Weights of a small mixture-of-experts language model, trained from scratch on English Wikipedia: a shared expert of 128 neurons.
Below are experts of layer 6 (counted from 0) of a mixture-of-experts language model. Rows are named up (a neuron's input weights, with its number) and show model dimensions 0-191. Each number is 128 + 24 x the weight over its row's rms, rounded and kept within 0 to 255.
Before each expert's rows: "comes after" lists some tokens at least twice as common just before its tokens as in all text. This comes from a sample of Wikipedia text that the model never trained on. Tokens count by the router's weight.

# expert 11
comes after: "\n", " |\n", ")\n", " Born", ".\n", " by"
up1 [137 122 133 111 143  92  68 144 123 100 141 176 139 121 109 115 120 153 147 140 173 148 146 165 144  93 121 113 155 111 172  79 112 149 140 152 156 141 137  34 136  90 134 147 115 152 175 125 123 137 161 160 145 129 112  96 166 150 128 139 138 137 142 122 115 109 104 168 115 151 150 128 105 131 103 112 144 129 141 116  88 148 148 115 139 141 171 172 120 128 134 138 137 120 128 115  89 128 116 104 132 133  89 115 127 138 132 142 156 118 113 121 169 115 150 137 166  43 125  85 140 126 106 146 108 146  95 147 172  97 101 137  85 128 143 113 103 115 102 170 167 161 147 134 128 112  81 131 135 123 135 112 152 131 173 148 144 149 130 132 115 130 105 129 126  90  83 134 131 109 128 126 131 131 141 112 123 121  72 118 136 133 139 144 127 139  81 152 112 148 124 145]
up2 [160 109 148 139 147 116 124  90 156 131 131 158 130 132 116 129 119 125 160 137 156 129 115 104  82 132 129 136 132 112 121 148 121 114 153 117 144 122 113 125 131 135 163 177 156  82 160 133 138 126  84 132 109 176 113 131 130 109  93 117 109 113 129 109 119 115 146 122 140 100 107 123 116 135 155 153 132 149 113 158  77  77 111 109 138 139 120 123 133 119 137 118 110 124 127 151 115 148 118 118 116 102 116 165 115  28 154 124 127 133 177 129 169 133 157 176  89 141 137 166 151 190 137 155 121 106  93 108 136 122 145 143 151  82 121 124 120 147  96 105 133 154 176 140 154 158 103 178 103  90 139 140 122 136 137 108 136 145 133 111 108 114  91 144 112  94 169 132 116 116  80 142 156 125  98 103 148 111  88 145  92  86 124 143 144 158 143 121 177 146 105 113]

# expert 7
comes after: " the", " a", " \"", " (", " an", " was"
up0 [134  94 142 122 120  56 155  99 113 120 115 148 102 121 152 146 125 144 122 134 126 154 104  59  96  90 118 139 141 107 118 125 116 141 191 105 116 132 109 130 105 109 134 116 124 160 148 112 135 140 177 147 101 140  96  98 135 145 133 123 127 155 144 122 127  83 111 137 134 119 113 112 132 115 105 124 140 126 143 159  99 116 127  93 142 133 145  97 167 134 137 132 116  74 128 157 127 128 123 108 133 134 150 141 126 108 188 132 142 143 114 157  83  96 150 137 148  95 149 141 137 105 165 130 167 125 158 103  94 122 104 114  58 156 111 167 133 122 101 112 196 143 139  94 109 116 118 162 152 100 157 129 157 146 110 123 117 145  77 120 197 145 140 108 124 136 115 100 150  99 121 123 148 141 135 102 137 110  84 139 132 154 108 105 157 125 126 112 167 127 140 169]
up1 [142 146 158  95 174 126 126 135 137 121 163 104 130 107 127 148  98 141 142 118 120 114  91 142 108 105 130 104 120  84 117  84 121 159  91 139 111  81 123 120  98 114 139 146 103 123 110 126 146 119 152 146 147 144 145 143 101 110 149 124 152 146 137 130 129  81 178 131 129 139 152 132 132 155 169 132 119 121 105 108 132 110 131 166 157 117 154 143  95 188 135 152 152 101  97 126  87 111 103 140 135 108 154  98 110  74 140 136 191 125 145  99 132 128 115 195 125 161 120 107 151 123 150 151 159 114 171 108 168 114  71 144 126 124 128  76 103 100 148 122  88 109 129  82 150 157 155 125 108 170 161 159 122 152 132 159 169 152 147 117 153 110 126 168 132 119 123 117 137 102 130  93 122 101 126 121 148 134 113 149 154 157 152 124  86 123 147 118 107 149 129 103]

# expert 27
comes after: " of", " in", " at", " for", "=", " to"
up4 [152 126 127 103 161 107 188 128 135 196 122 116 138 144 105 139 117 133 151 195  98 135 173  90 131 121 107 113 150 123 130 116 145 138  95 136 108 132 146 152 124 132 130 174 117 128  88 118 148  86 148 154 145 111 119 126 147  79 109  64  69 149 171 106 112 128 124 151 120 112 133 150 111 141 140 127 107 133 150 124 101 106 138 150 158 128 123 164 134 115 130 139 166 133 121 139 120  87 108  95 165 139 125 168 131 136 103 152 170 109 126 132 101  96 165 140 111 103 119 130 106  80 111 126 104 164 129  99 140 118 127 156 190 107 179 126 119 112 138 101 136 125 129 173 123 147 144 145  92 134 109 116 146 103 165 154 138 151 177 110 158 120  98 106 122  89 134 102 129 107 148 115 155 117 128 105 146  94 115 131 126  88 129 115 149  94 155 109 135 126 110 104]
up5 [178 106 148 107 153 117 156 123 103 125 136 161 133 124 143 179  87 153 143 128 138 119 131 132 137 115 138 129 122 154 165 124 110 164 150 120 167 135 133 127 105 142 137 101  45 138 117 148 156  64 195 120 128 117 119  88 158  92 107 138 140 126 139 104 138 138 129 138 152 140 101 135 118 116 107 169 132 136 144  92 115 125 163 115 108 120 125 147  93 141 115 150 135 136 119 125 112 122 177 128  96  87 156 159 126 149 111 139  98  72 124  88  95 139 127 145 114 109  96 107 133 120 113 152 134 135 121 142 149 144 139 107 145 157 150 156 149 145 133 118 159 159 100 117 124 114 136 142 104 162 146 102  83 115 145 115 104 147 126 125 154 154 125 127 122  80 106 187 107 123 141 120 155 147 143 107 164  85 139  97 146  88 120 105 160 138 158  86  81 126 163 158]

# expert 13
comes after: " |", "|", " |\n", ")", " medal", " Championships"
up5 [143 135 126  93 134 152 139 140 152 156 147 139 103 125 110 150  80 149 117 110  84 129 150 137 164 101 121  93  92 156 143 125 137 164 155 159 131  88 165  97  87 137 127 129  93 134 154 150 163 117 131 127 118 174 134 130 151 148 121 145 121 135 137 109 106 140 122  93 123 106 122  72 102 100 137  72 104  89 136 184 104  88 129 149 144 120 169  91 128 152 114  87  88 176  95 156 133  98  92 121 144 122 146  98 108 148 127 132 160  95 135 137 134 162 148 112 138  80 127 131 148 138 140 170  93 163  97 103 148 169 115 111 114 160 125 126  88 136 117 122 118 171 126 123 176 167 165 161 191 116  98 114 140 128 101 147 143 150 140 103  94 131 130 118 153 143 117 110 138 129 138 151 142 125 123 149 123 115 109 141 124 128 118 128 107 113 121 160 132 128 149  93]
up6 [167 128 167 113 110 127 139 116 123 103 105 134  84 142 122 149 117 136 149 119 107 121 102 124 121 127 153 125  98  92 117 104 124  80 147 139 137 149 171 102 172 129 113 164 142 158 140  98 109 135 161 160 138  89 107 126 118 117 146  85 139 103 112 144 142 107 138 138 183 120 114 104 148 135 154 120 162 162 199 154 136 129 133 147 126 122 134 104 121 138 123 125 131 109 139 115 149 133  98 125 124  93 145 103  83 150 144 141 151 116 181 115 110  99  77 149 125 127 124 132 146 136 121 106 111 128 124 109 125 119 133 137 148 120 130 172 115  80 137 148 105 158  87 139 142 148  95 196 124 122 127 159 150 151 143 146 135  88 173 107 156 116 137 106 132 136 100 195 146 111 126 104 155  83 145  78 110 125 102 110 132  88 140 147 164 160  92 109 117 109 153 168]

# expert 12
comes after: " |", ",", ")", " is", " ·", " km"
up5 [129 122 167 141 158  96 126 117 124 143 114 124 122 155 115 140 116  99 114 133 124 132 135 159 140 108 154 142 109 118 108 131 138 144 124  98 176 109 151 155 118  95 112 110 114 153  89 124 102 131 133 169 130 113 123 111 120 130 115 146 135  89 122 117 108  68 152 143 184 132 118  96 122  64 170 104 147 114 183 113  96 124  91 148  97 168 135 121 123 126  91 148 138 115 127 172 128 126 155 113 102 141 143 141 108 114 117  72 140  70 118 176 145 134 154 127 110 147 188 111 153 127 105 122  99  89 126 135  84 112 147 128 118 121 172 142 118 103 139 122 153 125 145 117 160 123 135 124  82 155 133 135 116 162 110 120 162 112 140 122 115 207  94  99 152 116 138 157 166 136 137 106 124  88 146 170 120 148  99 113  98 120 115 122 139 145  92 133 149  96 139 110]
up6 [146 150 134 121 155  91 126 158 133 144 150 125 118 130 155 125 152 152 110 155 126 129 108 156 144  92 133 128 112 146 168 154 159 144 119  91  89 115 114 154 123 146 149 107 115 162 131 140 142 137 131 155 152 168 183  94 110 112 136 124 109 123 152 166 124 149 127 120  69 113 130  73 108 112  90 145 137 134 116 143 132 116 113 102 102 134  69 196 158  93  98 116 157 146 145 137 117 101 136 136 127  89 121 136 112 153 135 107 124 114 158 127 118 156  87 109  81  96 146 118 117  89 106 105 120 125 106 142 138 145 109 140 126 136 141 120 151 108 134 113 127 138  82 127 134 130 150 126 105 117 178 113 144 150 151 108  99 119 149 130 156 129 111  89 132 167  83 124 123 103 152 125 176 131 162 102 114 113 113 115 139 171 163 161 113 112 149 130 168 201 102 175]

# expert 8
comes after: " |", ";", " such", "0", " known", " well"
up2 [135 103 126 172 126 101 146  92  98 141  77 143 158 140  90 114  91 148 168 142 127 110 129 132  97  66 121 106 148 117 169  72 129 175 132  74 123 122 140 148 159 118 133 131 109 192 152 118 148 137 125 132 136 118 187 131 150 154 149 164 160 133  71  95 122 150 157 112 119 100 126 144 135  99 143 132 132  99 134 109 124  99 118 102 132 110  93 154 163 107 148 128 117 138 145 145 114  99 122 117 153 149 140 127 105 110 180 129 128 147 100 144 135 141 139 153  97 133 125 108 116 146  78 170 137 144 155  87 131 106 114 141 130 154 175 129 164 132 128 149 177 133 100 110 149 118 123 126 131 117 169 127 141  82 113 101 102 149 132 158 146 111 120 105  95 114 124 117 114 131 157 139 117 150 119 147 137 132 137 120 137 182 121 135 139 144 125 105  76 116 175 133]
up3 [154 139 113 105  85 108 160 127 115  84  95 115 132 139 107 108 138 155 134 176 150 151 118 136 125  96 142 137 131  88 142  95 145 138 138 130 120 171 150 202 139 135 124  89 166 118 110  97 121 112 110 198 135 121 147 139 136 126 111 127 109 134 169 134  73 130 156 134 105 134 103 146 164 114 128 111 137 129 134 135 149 158  87 116 102 126 125 151 141 108 116 155 158 156 147 147 119  80 123 127 132 113 144 129 130 152 148 129 139  98 138 154 138  77 172 116 120 102 160 115  93 157 184 180 124 128 144  84 138 105 107 131 144 111 104 126 147 150  87  96 168 147 120 126 138 136 145 160 109 131 133 105  91  81 113 100 126 139 109 117 118 168 129 121 147 122 127 147 170 106 131 142 127 119 126 113  88  84 148 139 124 110 146 100 164  89 161  83 127  98 146 127]

# expert 31
comes after: " ", " New", " L", " Ar", " D", " in"
up5 [141 127 139 125 158 109 134 115 106 135  99 108 126 102 143 106  84 149 184 126 152  81 125 122  99 135 142 111  81 169 141 156 193 154 178 114 117 150 124 114 139 118 110 157 101 135 137 126 147  88 119 136 173 122 163 113 102 111 123 185 205 159 142 123 119 120 126 125 141 171  94 100 119 116 165 108 146 107 139 154 134 154 131 104 107 150 155 131 158 143 104 127 113 135 103 139  76 114  83 154  76 125  99 111 157 145 119 119 128 123 158 157  93 104 110 120 116 134 151 129 123 144 152 113 125 126 135 148 176 139 127 142 125 119  97 113 116 121 109 105 149 147 123  78 167 116 142 173 152 126 109 137 166 154 117 133 100 118 158  97 128 109 125 118 119 113 173 160 113 110 116  84 102 180 115 128 138 157 112  90 142 125 133 140 135 126  93 115 136 116 119 138]
up6 [108  94 101 131 110 170 139 158 116 114  55  93 124  78 143 132 135 156 119 132 162 137 135 123 128 131  98 155  97 104 131  91 134 168 109 147  89 115 154 145 109  76 146 161 104 119 125 128 123  73 155 145 138 130 130 140 110 122 126 109  88 140 143 109 137 126 128 130 162 109 118 105 102 110 125  90 145 141 134 117 133 131 135 114 122 169 141 131 111 160 143 173 120  64 104 138 110 120 122 127 169 148 157  86 100 123 160 114  97 169 116 153 143 140 117 105 116 116 205 145 154 118 186 102 142 158  78 123 133 130 103 121 109 114  95 120 137 144 135  92 118 103 150 137 122  86 119 115  97 143 137 135 157 129 155 154 109 103 120 121 126 116 145 154 114 143 119 132 142 107 142 175 143 125 117 105 137 138  80 154 134 154 153 124 118  94 166 128 178 119 126 164]

# expert 17
comes after: " the", ".", " of", " a", ":", " in"
up0 [133 131 134 128 147 137 146 166 135 127 146 107 120 124 101 125  87 136 119 103  87 123  98  83 118 103 166 107 101  65 164 159 130 101 141 165 119 139 138 130 124 115 153 186 145 166 108 164 130 132 136 123 135 121 113  88 123  84 129 121  86 128 118 117 112 127  99 105 107  95 136  95 114 141 119 113 155 138 132 132 103 106 108 137 130 145 111 152 132 112 150 132 150  97 104 141 134 102  89 150  83 126 100 121 131 127  83  99 139 144 166 116 163 116 156 148 134 169  94 163 190  77 183 164 135 146 122 147 157 139 132  97  96 119 114 123 172 132 124 174 114 153 134 129 123 150 123 129 121 128 117 152 153 114 143 157 133 176  76 157 164 126 110 141 138 132 143 173 130  97 130 127 136 143 101 130 139 108  93 122 131 145 137 140  75 138 104 106 133 161 170 161]
up1 [116 123 159 113  94 110 111 138 125  93  79 143 126 144 154 133  88 121 152 123 111 147 101 127 109 138 132 135 126 135 172 112 108 141 155 135  87 103 148  90 122 112 137 124 105 150 159  93 127 153 170 169 130 123 102 129 150 151  94  79 177 150 185 148 109  98 121 103 136 121 118 108 124  93 131 168 150  79 114 130 128 173 130 129  87 121 121 128 145 159 105 127 141 150 135 117 125 141 145 169 148 109 146 106 130 121  90 136 103  96 122  84 146 141 131  77  74 131 190  98 119  75 149 106 121 119  85 168 156 131 138 127 114 124 126 149 171 148 125  82 134 129 129 131 112 135 117 113 114 124 114 121 110 148 152 130 159 138 163 109 133 149  98 145 127 145 134 123 141  62 184  89 116 114 124 106 128 112  99 136 124 124 132 114 173 136 145 100 152 123 147 157]

# expert 28
comes after: " T", " K", " M", " Y", " H", " t"
up4 [159 126 137 126 129 130 119  96 146 135 105 122 153 157 150 130 100 108 122 122 132 154 105 160 136 130 123 121 155 136 147 137 119 158 182  92  88 153 150 165  81 119 100 130 137 142  84 142 120 137 136 121 165 108 163 131 105 150 124 179 143 149 169 173 150 123 135  98  85 157  68 122  99 150 118 127 134 151 140 169 123 148 161 121 115 142 134  96 154 178 148 121  97 137 128 140 165 110 122  87 127 120 132 171  90  93 130  76 135  83 111 114  84 130  82 143 133 109 110 109 135 178 128  99 119 124 181 157 158 113  93 115 104 123 134 110 154 138 122  83  96 147 137 103 109 101 134 164 141 103 136 107 161 147 124 128 130 127 139 145 160 108 126  95 151 113 137 127 137 129 136 122 111 134 178 149 151 145 104 155 106 128 189 118 126 151 113 128 160 124 132 148]
up5 [105 122 104 171  93 158 115 118 155 106 114 134  82 141 143 139 125  88 119  84 133 124 113  62 134 146 139 164 159 112 124 123 101 138 138 132 127 140 143 132 107 121 126 168  86 149 138 159 163 125 137 181 101 116 100  71 158 120 102 110 156 154 147  41 138 148 121 160 131 121  96 141 152 118 146 131  92 139 135 125 108 133 113 142 118 120 105 158 107 133  89 126 142  88 140 157 118 148 125 153 114 123 158 160 135 131  94 102 122 121  93 141 142 129 165 138 125  85 156 155 119 132 169 117 116 135  73  79 125 108 120 118  92 140 124 146 140 137  75 125  98 155 144  75 111  98 106 127 105 137 130 142 130 109 108 140 113 151 134 109 133 133 136 115 120 172 141 100 165 154 131 114 139 143 172 140 123 120 167 131 116 102 137 143  95 142 154 103 157  97 129 168]

# expert 29
comes after: "20", "19", "18", "–", "00", "u"
up4 [134 132 104 137  89 106 127  90 113 104 147 140 118 143 181 136 108 174 169 131 105  96 125 120 142 104 121 114  86 114 149 135 142 121 133 135 153 117 163 149 108 118  96 156  87 165 109 134 107 139 117 124 123 114  95 122 126 161 154  86 142 164 154 141 115 159 126 108  93 156 104 126 124  97 117 138 150 138 112 119 115 123 122 140 112 139 120 117 201 123  97 107 176 109 128 138  77 144  93 125 123 126 136 126 153 109  76  80 153 137 152 168 127 141 120 144 144 129 146  85 106 120 186 110 141 135 101 129 145 116  99 195 134 150  96 128 160 114 106  91 136 166  91 120 164 126 127 130 107 119 163 131 142 120 114 114 118 114 116 152 175 117 133 108 137 137  91 124 144 119 127 134 156 132 105 113 140 121  93 137 165 203 145 116 135 149  72 110 134 132 118 160]
up5 [150 146 104 136 166 116 133 153 134 111 171 136  84 127 140 132 159  98 158  88 132  90  96 147  93 157 149 143 119 119 138 137 119 137 131 134 113 140 141 106 107 112  87 162 160 134 122 157 168 151 124 190 167 134 117 162 100 132 151  77 124 126 192 133 115 133 123 128  80 182 112 149 126 115 116  76 141 104 154 141 112 111 131 108 116 134 106 116 144 115 111 110 156  88 101 124 132 115 147 101 141 159 135 171 144 148 115 149 123  89 159 111  91 131 120 117 133  88 149 133 137 171  98 126 128 140 126 107 149 110 111 134 138 123 118 139 176 100  84 110 141 153 124  97 105 138 121 116 110 162 121 135  97 115 113  87 150 137 115 121 166 114 111 135 141  75  80 103 141 126 149 134 126 153 117 120  89 124 104 101 137 135 155 101 143  68 156 145 113 107 136 178]

# expert 9
comes after: " (", " ", " \"", " un", " S", " Ab"
up1 [ 85 112 133 147 139 105 183 135 108 174 142  88 127 118 102 128 113 139 145 125 124  96  81  96  79 142 113 123 131 145 155 121 158 162  74 141 124 144 157 137 131  89 156 121 142 127  65 150 160 129  60 101 108 153 158 132 139 157 164 107 146 138 132 130 108 133 132 152 131 117 130 157 120 120 138 100 142 120 127 136  89 143 117 139  97 120 140 114 145 137 143 116 160 140 117 134 146 139 172  88 111 122 159 157  91 119 125 143 153 158 142 156 130 156 108 138  65 114 140 145  94 121 134 132  97 171 113  67 109 164 128 123 123 143 154 114 133 120 119 126  89 136 116 103 114 121 147  95 141 162 155 115 140 121 131 136  67 134 126 118 125 132 100 111 129 117 126 146 121 135 189 117 169 120 124 144 107  95 106 101 123 132  96 148 108 131 196 124 169 157 143 122]
up2 [131 124 130 114 149 136 134 125 111 156 135 155 169 120 183 128 100 134 133 163  93 162 125 100 135 139 158 189  92 130 144 107 124 123 140 161 150 157 146  91 125 107 175 134 129 147  91 116 164 158 116 128 125 126 102 145 121 120 134 188 125 111  86 158 144 101 129 117 147 121 117 161 136 138  87 129 139 103 169 103 138  90 117 133 142 127 137 136 182 149  98 131 110 132 157 105 134 120 111 149 114 131 116  67 106 161 126 129 128  92 152 117 105 113 122 152 150 131 126  74 129 118 171 148 119 103 103 109 118 155  98 105 124 142  81 163 168 101 131 132 116 157 117  84 144 146 101 166 100 131 115 109 133 150 109 180 150 141 114 131 127 104  86 128 111 131 103 155 121 141 130  98 125 138 134 106 130 138 105  92 139 156 184 150  83 119 111 131 101  93 115 181]

# expert 24
comes after: "\n", ".\n\n", ":", " |\n", " |\n\n", " information"
up2 [147 103 135 160 149  86 107 111 134 145  89 110 112  86  82 147 136 136 134 127 136 144  99 134 105  80 122 146 152 109 136 116 189  82 122  97 129 173 147  91 122 108 158 159 119 155 131 117 104 153 168 126 112 139 132 140 140 123 141 121 142  95 118 113  79 114 152 115 119 154 131 157 121 111 123 131 107 131 121 103 112 103 128 115 145 136 118 111 101 124 135  84  75 115 122 136 117 120 150 144 107 103 161 153 129 102 175 112 142 113 165 137 125 113 109 126 125 144 155 137 148  88 153 147 113 166 106 111  99 158 126 118 150 123 178 122 101 159 103 111 130 169 189 136 127 117 119 153  96 161  95 125 156  87 144 170 149 127  72 133 126 140 161 127 120 153 155 134 135 143 122 101 129 137 127  97 153 138 140 149 101 140 100 116 178 125  94  99  70 137 176 158]
up3 [136  97  91  68 132 116 106 117 131 126 123 144 129 156 145 153 168 122 121 162 151 123 152 109  83 188 110 140 104 120 129 149 112 134 122 123  99 173 137 168 143 191 147 165 107 120 121  75 159 138 132 159 105 161 176  96 141 135 108 118 125  99 142 107 129 120 162 129 135 108  83 148 101 107 173  85 149 120 158 164 113 115 100 179 142 147 151 130 102 145 134 129 147 139 103 127 130 125 142 122 113 142 112 110 168  72 141 135 117 107 139 114 128 140 190 116 122 138 134 126 156 108 140 106 130 157  89 104 140 109  93 113 157 147 120 118 120 118 140 107 121 176 119 145 149 122 163 164 125 150 122  91 111 100 102 132 141 175  99 119 136 106  93 117 124 152  99 116 144 166 116 123 157 123 112 117 139 152 100 141 115 103  59 127 151 126 115 132 114 128 144 146]